config = dict(
    activation='reglu',
    balance_loss=0.00127,
    balance_bias=True,
    init_std_router=0.0303,
    lr_router=0.00226,
    vocab_size=4283,
    norm_eps=1e-06,
    lr=0.00307,
    batch_tokens=[32768, 65536, 131072],
)
Below are experts of layer 5 (counted from 0) of a mixture-of-experts language model. Rows are named gate (a neuron's input weights, with its number), up (a neuron's input weights, with its number), down (a neuron's output weights, with its number) and show model dimensions 0-63. Each number is 128 + 32 x the weight over its row's rms, rounded and kept within 0 to 255. Numbers have three digits each.
Before each expert's rows: "comes before" lists some tokens at least twice as common just after its tokens as in all text. This comes from a sample of Wikipedia text that the model never trained on. Tokens count by the router's weight.

# expert 13
comes before: "–", " | ", "1", "2", " |", ", "
gate0:092163128114156149141127137142167165090155077127123124177171121182087119151146142175178059155157138114102137166132107109111082100160108137116106135137124154162084136022107155115121172124091094
up0:110140076102118105184169146113169160175148091107123201160115134190109131162115130148157147139186094159144138172126150063139129125129102154071148160099144149178153178111132050130138096117094124
down0:162158083182181136117091136162107094112075108099119130053155093154080145103160115189129114104107128087097158093119106090124143089124119096173121170118105102155125119095204182140171122120129131
gate1:133137134126197136112187142132166162108129092079115164133144132089111123096128156142125152043132134109135161156110116161120089098071141121180186134069123092102225164175146108205128210122083109
up1:116127111101099128144090113111128124148096176139104098133174125188150087125140147098116087118091082091115101178096127107087206093151111095065070103136116166153054086091089173048145104117154128
down1:126146099158087123107077083131060115092156150098115134120123126152116123085130096120104143108101119143168087067163132144148157151151147129163099168135197181129080094074097138084046131146081129
gate2:114060166106143136186136112150116131125134127140195125153118117140102152129202152143095087164056130150151140116108114149186166106178128103098145166144131104128105188106112100065118146157209156
up2:125101103152164130095174131140145098088083219115141124148098146102114092112131111134194156032111165136137091060125165174142068086134208120127135141111100132147097119157079066101160137181163144
down2:173134140097079120188104149086136168168128036178124094122142114130126125139111164072077147123109102074125199185110124075127127120213073097126128123143128172089151079170121165127089150130076114
gate3:156150132150202130225107117109117149125173137121152086157125139124139111164139132106143131118096130133113129132094219117099140141161071143149183168142189157126133171123132141126174160142142170
up3:079109145149093132052113103139128130166139126115146165087114114170180162063153093133157115182117126147146199136151048122137097160122151121169054120105114163131115103139181150110132108079124130
down3:178074125070108151152205180161172067104158128122113110140143157114136149143108104092130131109102158102107165131123108135107129067129110108090151143160133153166090159129100119159166117103145098
gate4:169141127152131175165078098186159186119159182137149164091117147176140062108156118105086029143163108093108096133150117141139128090121156181107085126137117127157167152150137084125169151105110113
up4:170110125158128147203114100150170134142166187130132103157057086112178086121153068117108122145106078070153159159074132187131126095130194179099150174116116123116131133077134131064156171086130123
down4:136094144127192078081116115149142181091090135140110159094168190147117141132166162146068092171124139123133167180055109125153134150126132134139079125126050125090134116111129145049126121117100143

# expert 23
comes before: "1", "2", "0", "3", "4", "6"
gate0:106096159131130114126116132148117124187107117197150114117174186087143123153180128130170132138119083067153090075138078127119092125124171129119094149118072123100223153172134117128097112086075121
up0:082173133118119158146103115167116158171075108131177125151176117103211138173098098172137103118138101149138106079119096163122144121127130182054153116121127160096160111132126134120116118094100154
down0:098158134149108178152092075164098167168106185162098094138144159108166143136148117139105150146181077180101137118121133194173128109098136185140117160163091135140131118107151122063096125140133139
gate1:102143160161119137103048089169095096172153123147191145129159145105098139122155150123200078195109169095166119142110132140173181152095146116214094144107094131168130102109192161124108110101078116
up1:100113082122142174146094084128135068133112116131080171127162109140116151125118135119125136159066162140153132123105143153144145111152090134123214111089144170163114102129059151060130147110136158
down1:097127094136156177092122089189141113107185086081125125102151121118142146102210104163069150114096127113111124187133131122209080111098142115102201178146121164198087078152114168145161123081158141
gate2:144115131131150159130121132130132173121202109149106138133153139127129185147124113060134115152117156110092173159084156117104099115110201117152132112064117125233071126112150130126075140128140126
up2:128108168141113133102082179118116094080128130112149099137114141128132167125099138122123201132137136130101154135060106096084185142100179126158109175104119096117158157159193074157147085139178142
down2:154104131166106135197055127162097065142103083110090105158166180177184110113122134100122147132106134119145172095091087143072118085161138138145144063133109158171127127147106134110113156156146152
gate3:131165126139137105156132073164136136096130149126130104191099046157161128160138053055054113110100158153156082143141135144133122130179151153141125130083079113127143131090202111108145111158186160
up3:135135132098076141141129179110150069085130107128047175098126168100106099109138173188164109116150103119118195133163134102156148157117109066140106147236175110092115127173061118158087118138103158
down3:142133120175116178145128108152122105118164121124169109154125113199126140129120109156098077109126111133176106127087158103154106139127097131156144115102108174135224124110101069080123158169121049
gate4:120118173102172120200131034106141126114154094201162111153144126146147112115096139105156114139175084139165126136105151132087114103176118114127161113153160162062140167134059124107126071157138128
up4:125110103122122093155145137094101154137104119166188119168140106115157067129153166050166160158105100159232102096172148067155108095113201115099157140129070125141137103086119129092150114112159113
down4:117129156128139129132117121204098140152146104097109090124169105104216132077114125179164158087131120112139141085137101101172131112139136173127078146126137139129077156116079163110142114115151192

# expert 17
comes before: ".", " of", "1", ",", " and", " to"
gate0:115179110123136137099153126134143137046114176128130118114200151083091092085106112167139123147189116114128106123100129152121166190080062137108090162111105149174110128132087028177165094148110104
up0:162096101098118125173130127100107111163130074085069143146088098185119096143109130069085166172082108080168125133115194078141159167123148112136143113117110122134090114111106148057102096156115063
down0:157132080119114104085177140115109135149150135138093149161105161101140079130095140176121147177136158141127157097162111147071080121141063123163117132065153089122108124174143147178104065157180126
gate1:070120160115150093102137078149132088164128187161113127118130113070096105095128165149152117128120104174102133125160140070173053186144212098186134118116125099108117151098052106113127129193140161
up1:126118117153150129079134161076113110118116166114111149144154143106194119105082062107118128126133098135123093065118145096110180133162125182089183138172187111136111103093121109101065140172137090
down1:169100156138116129137119140159078150071171075145135159106150102134164167104104083141103151074122105130124164156150122186151084145149076072135128117079129127205118147103090165089108145160150095
gate2:103149208160140127170157126144154096133115143089129122128162135116074093176173156107056153187156110120127092121090172119097083171101190150176178102076123102159129149103163116032118168126153174
up2:135118201170121111122160115096127091175094109078124040142156154143100082128136134108091106153125116181115114141123197149124108156116110160127098152120112097153085131157139086156168130095166112
down2:102108093172129075162131140184170138129102144063142108116177143124143113147133145151065114144142127109102090135154193105099141114122142129106160114115126153123071125078103146069125110107135121
gate3:114162148161168147122131126113135141119134176120119173104071133113126152113144119148123080125167039135072069138095146152158107103145146071103115141095120110163100122117105087130143111091130181
up3:158121136044094086119156141119087166113151092132178099175140086107112179143113163129145147116121166110111148068141118120154053119112069117066105155168108149098087086158163138064130090190120096
down3:203142094108126122160147133122110174127100163142136090167140122123088160148160137172145181139146108120118101138090137137117112166095111135160082131178156118116100122186235100117134127095121115
gate4:121130180077111133108108096179174206133146128186146123177101076096171113146112137151131112099169103135158107165059122157171092120114143095134125114114138128105109151195092142134119094119118158
up4:133164194079108118134150144119108159163139086117164113153103066048110126085099101144117082147149120125095122120143129097097107146136123104142118125105142150134057131128119079088135093135124140
down4:163157185108077148079155085118094118112128095071124088161115063139060144118168185202168145101115080125119102132161139168117104162130142101079134133156115168157106098143138110130199054114152106

# expert 10
comes before: "1", "2", " | ", "0", "–", "3"
gate0:116155138060207139148102077124107166118165130152148113130145103113170073110113147130101163160145126124116127144056106080174105146126141189108128148170127122090163167174123087108106087198110108
up0:100137146169108111137088096106137088105214161047104157156115179121152191172153178114113136158075091189111094114148137136133113148098110105138094171095147069192086097147085100145112117151099138
down0:154148158129080151095099111173150158134114124175176096064115086141128224159120061146143125081178174075135114124157147143116140105162134120110155138173111132127036144102169111172081117126110070
gate1:120130121107105131156158109138123130157133187114117074147114107135094170099106100142130046152158192109067169091180121123083174125180044153115101083147126100136112103136126124118129088151103106
up1:135167188123142134175124096112112123179132134074125110125125141087079069141107116196139128134135123131114129130171116067115169152144081120130123095119164120096171178126113086205081149193090154
down1:094089125133116145087085102219121122083145166114176120155129133165085122152175111112097076111108157099105076124149145151124120111116119090122157147141156101140162140161180157085129148070153047
gate2:095142103089171108183134092148139152078120126093156149121123106137201133156121102116185098111163131111085160142169119178132077131201186115071109153197096161139151142141138132106184166085082105
up2:120097137158143108234130140119110170145127103168245118096110161123150205175111105159089076151185135102102179122109132145132135152170110146060107142152118142087159099130140125177127124151108124
down2:146106082102148167081128154132154126138124123125094146149103177115136089100094112159161130068109074134130116126159098063133155120057153126151069141054128125070158171114146195171139117119147142
gate3:100124113138152121068114151076158152111131091099152192133107172093148195152169112070160140151131066147066088148113179096120108156101130128145139133139124163115147205113166076188146144132128129
up3:198120134110099135079114171096093098172092127113080137152142127115126104118135140128141146163102132151088113191183105140093106196100091127099156087113181063122147116126166139160158147169134090
down3:103104187187169118134110074193159121073160086128130144092195225096138097135133070163176112102129138164132109080135189156164162086104186112104115121142124111176104186163100140134140110154121098
gate4:116147115099145137076134108059110137113136069164162097094148157140058139147118090110104197167132142153152139165171085161091163152120182087087111185127155163055138156114074093096174126086141121
up4:152103122121103115082099112100135072151164146117123106081100147123178120120155121180137097111050168169163141152092145122054109128130117145115115168012115111111110101108094163123143105111110126
down4:031129150104095134165126040080114119136130183162108162181083197135118060079141160135166165143115061137108151133118094115122135177135149111143143130139126146156127101132000154083180117129133126

# expert 8
comes before: "\n", "-", "| ", "|", "- ", "|  |"
gate0:110102120072140143104160120139177144084152080078118076131124095089083083190120067130186129061152106146119077144096139139167171157122155139129105122174101202117098126097083080148174113106162070
up0:119106131159162157151059126147127073117157116138149157157128170197126182084175131105143127117089118059154109129125127116154121118109151167170146108195117103117121158131059158098122084105119179
down0:095124153137174090093178164078170100112152112064093094106129115095140112156157072164119099107164122168092108142132182114141152128108125119128085098142139130109168129111095131140172094092119114
gate1:107163155132109137125134096112111105099107127050137138123113148103112132130153092162118198127145103071156074149134133163147104161178140206143129136163103133144161161094100140157082138110111103
up1:129158131103162107113130128154154147141113119055156132173058150120106102082126155159110094116132143108129135086075134115139122121104108108149139175146156124135122128129071173108149097165164141
down1:164155168163184113145169200077125195142111144102128162174138152121130100099145192110131126099118117041135162113141090147119115125123114191130150128148123101132138096136132131109129151126146083
gate2:144106114076177111166134062114129119178123113112108029138139165157135071085183076132106126108114188159150180176070180153166090122176104135176115115127200151144119126115139156074118201127132101
up2:118116140155125152115114120170110084176127155121139129169136099104110192116149181078093143067165131117189166172154166172152069141127079141084188162141169109142095113133156135054051152169115139
down2:190157106044109123154179149074153110106137086140161094108091169108159127110127138106096070140149101125129131137146170148113140109124093146106153120126093147119103188074140110103079136179148135
gate3:113121154117143112124159124129128134106082167050097103158163135139170106069191122073187083141136139153124099147126194102105064097094089187184080145154130107118158149123136137146078142120110114
up3:137136102150136103175107126141122116158172066163091032137102090129167136084154120156149102087147067166169222130208133135155093147166142167148161141146111134162102154194111136147126123059133118
down3:183143127197133111096151144085125147118043177113108097113107145143061133163176211098108199180133131105183109084078106146098144116102147058137179083145160151149153145187135111175179137156139145
gate4:169102061120148123111078111161137151191127216162109146135088101145139118166077122151155151161083117127128117160129152176167209106071144147125122110145103109106150205137138161131113184120172179
up4:167160113106163167165134123089122150142140152123138112110119089137164157142119083152128161177166135122082124151084133107118137142098162071121188113178133147070102123106142110141179154179085081
down4:128101201136096128107077066172121127086156095152109190168091130090096140101155115144161107107146155178127170051144099161140108185073154141102089109126127145146107127140152102110132079154084155

# expert 14
comes before: " | ", ".", "\n\n", " |", " The", "–"
gate0:162172120090134087135091117170127126133161125102181110161134103134143102132151114163144106156181152136128182125147255064137121168156115129152089187112113176080117145078132101120134156144155157
up0:180130109146097115102145153110142082055165090109152186102120089152093077081111195093139103112132133106125152172107124141102090181145129140164158146151121096128092119077138138103126128121169075
down0:132204098146135142141121153090133132140124085102141168189106166174124120154117100110184174141144152111158145152143139066132169114107100100152171173113159119169098192190134097133119116158151181
gate1:089149119183174155179136108096108206134111058132101129127188161103154100155160090155156082092105162105154117164135092162101076103086097105140085177127164147170106100120140110100149126162086174
up1:129146173187159099114111147134117172188143055128128135076128139160160065152108104151186067163176100131149148136158131139118179073167110048118114133189109171094148123114131104067130104097083131
down1:148149114104109119122155138117111096116118161112118148180143092178149150133164135102124137172173092231167082104079146184095127127125070165195131122127140166144164139174115145127084160133143145
gate2:176129200131156109076110092181126107167127109110104084048084125116160143106105159101124157149103109123159096087151193148139146118114140143093103107124107117154105149113163107149097154189129138
up2:076122070121103111154145126090139157167159153146120183129116108108085149109069149144154130111140097123088131102080085096111141180118166115132100142125105136148144125106052131142157077127141150
down2:099086138155087086105128103071168122127111130136098155122165152089125082135176091135166124127138139118124073133136099151181182142076159172197066154074067162137140154165153057089061145172135133
gate3:175175147170131102112102107164111119068196145133151089090110105141140125111142116119109187138125152097180165113140175068136113155128152124124117168121106118115186138101109107177092147134113170
up3:110170145147130124134104086125152171123041137147088104118099092092091116190099120111123139161123093110172180096136205102099113069108177174116099102143111162144135122156097193129080150154165166
down3:141064158086115149159150125103102159088123099101157109134131097128091044108156121076106077108132110116116119183149149183142139143113155129147174051094128129064095124122087151071184150079132076
gate4:191128152101156072080087118141176167119128092076116111108117145169126110122173093087121105173119126134142180125058160115124147150133166132130107180137142168050133114086183115145142173117119123
up4:102114097109108149124180139083102141076121131160193142188155140119109142148071121090111121124132164111157106140144110132091052082109115170157124149119104126147045134139122109123122074129088146
down4:075119143129063093147191086147154139067109156195105170111159140134021120119142094123169138119173075122163138142148073098148152166141152141155171131070146129091070158129131115135116148136142085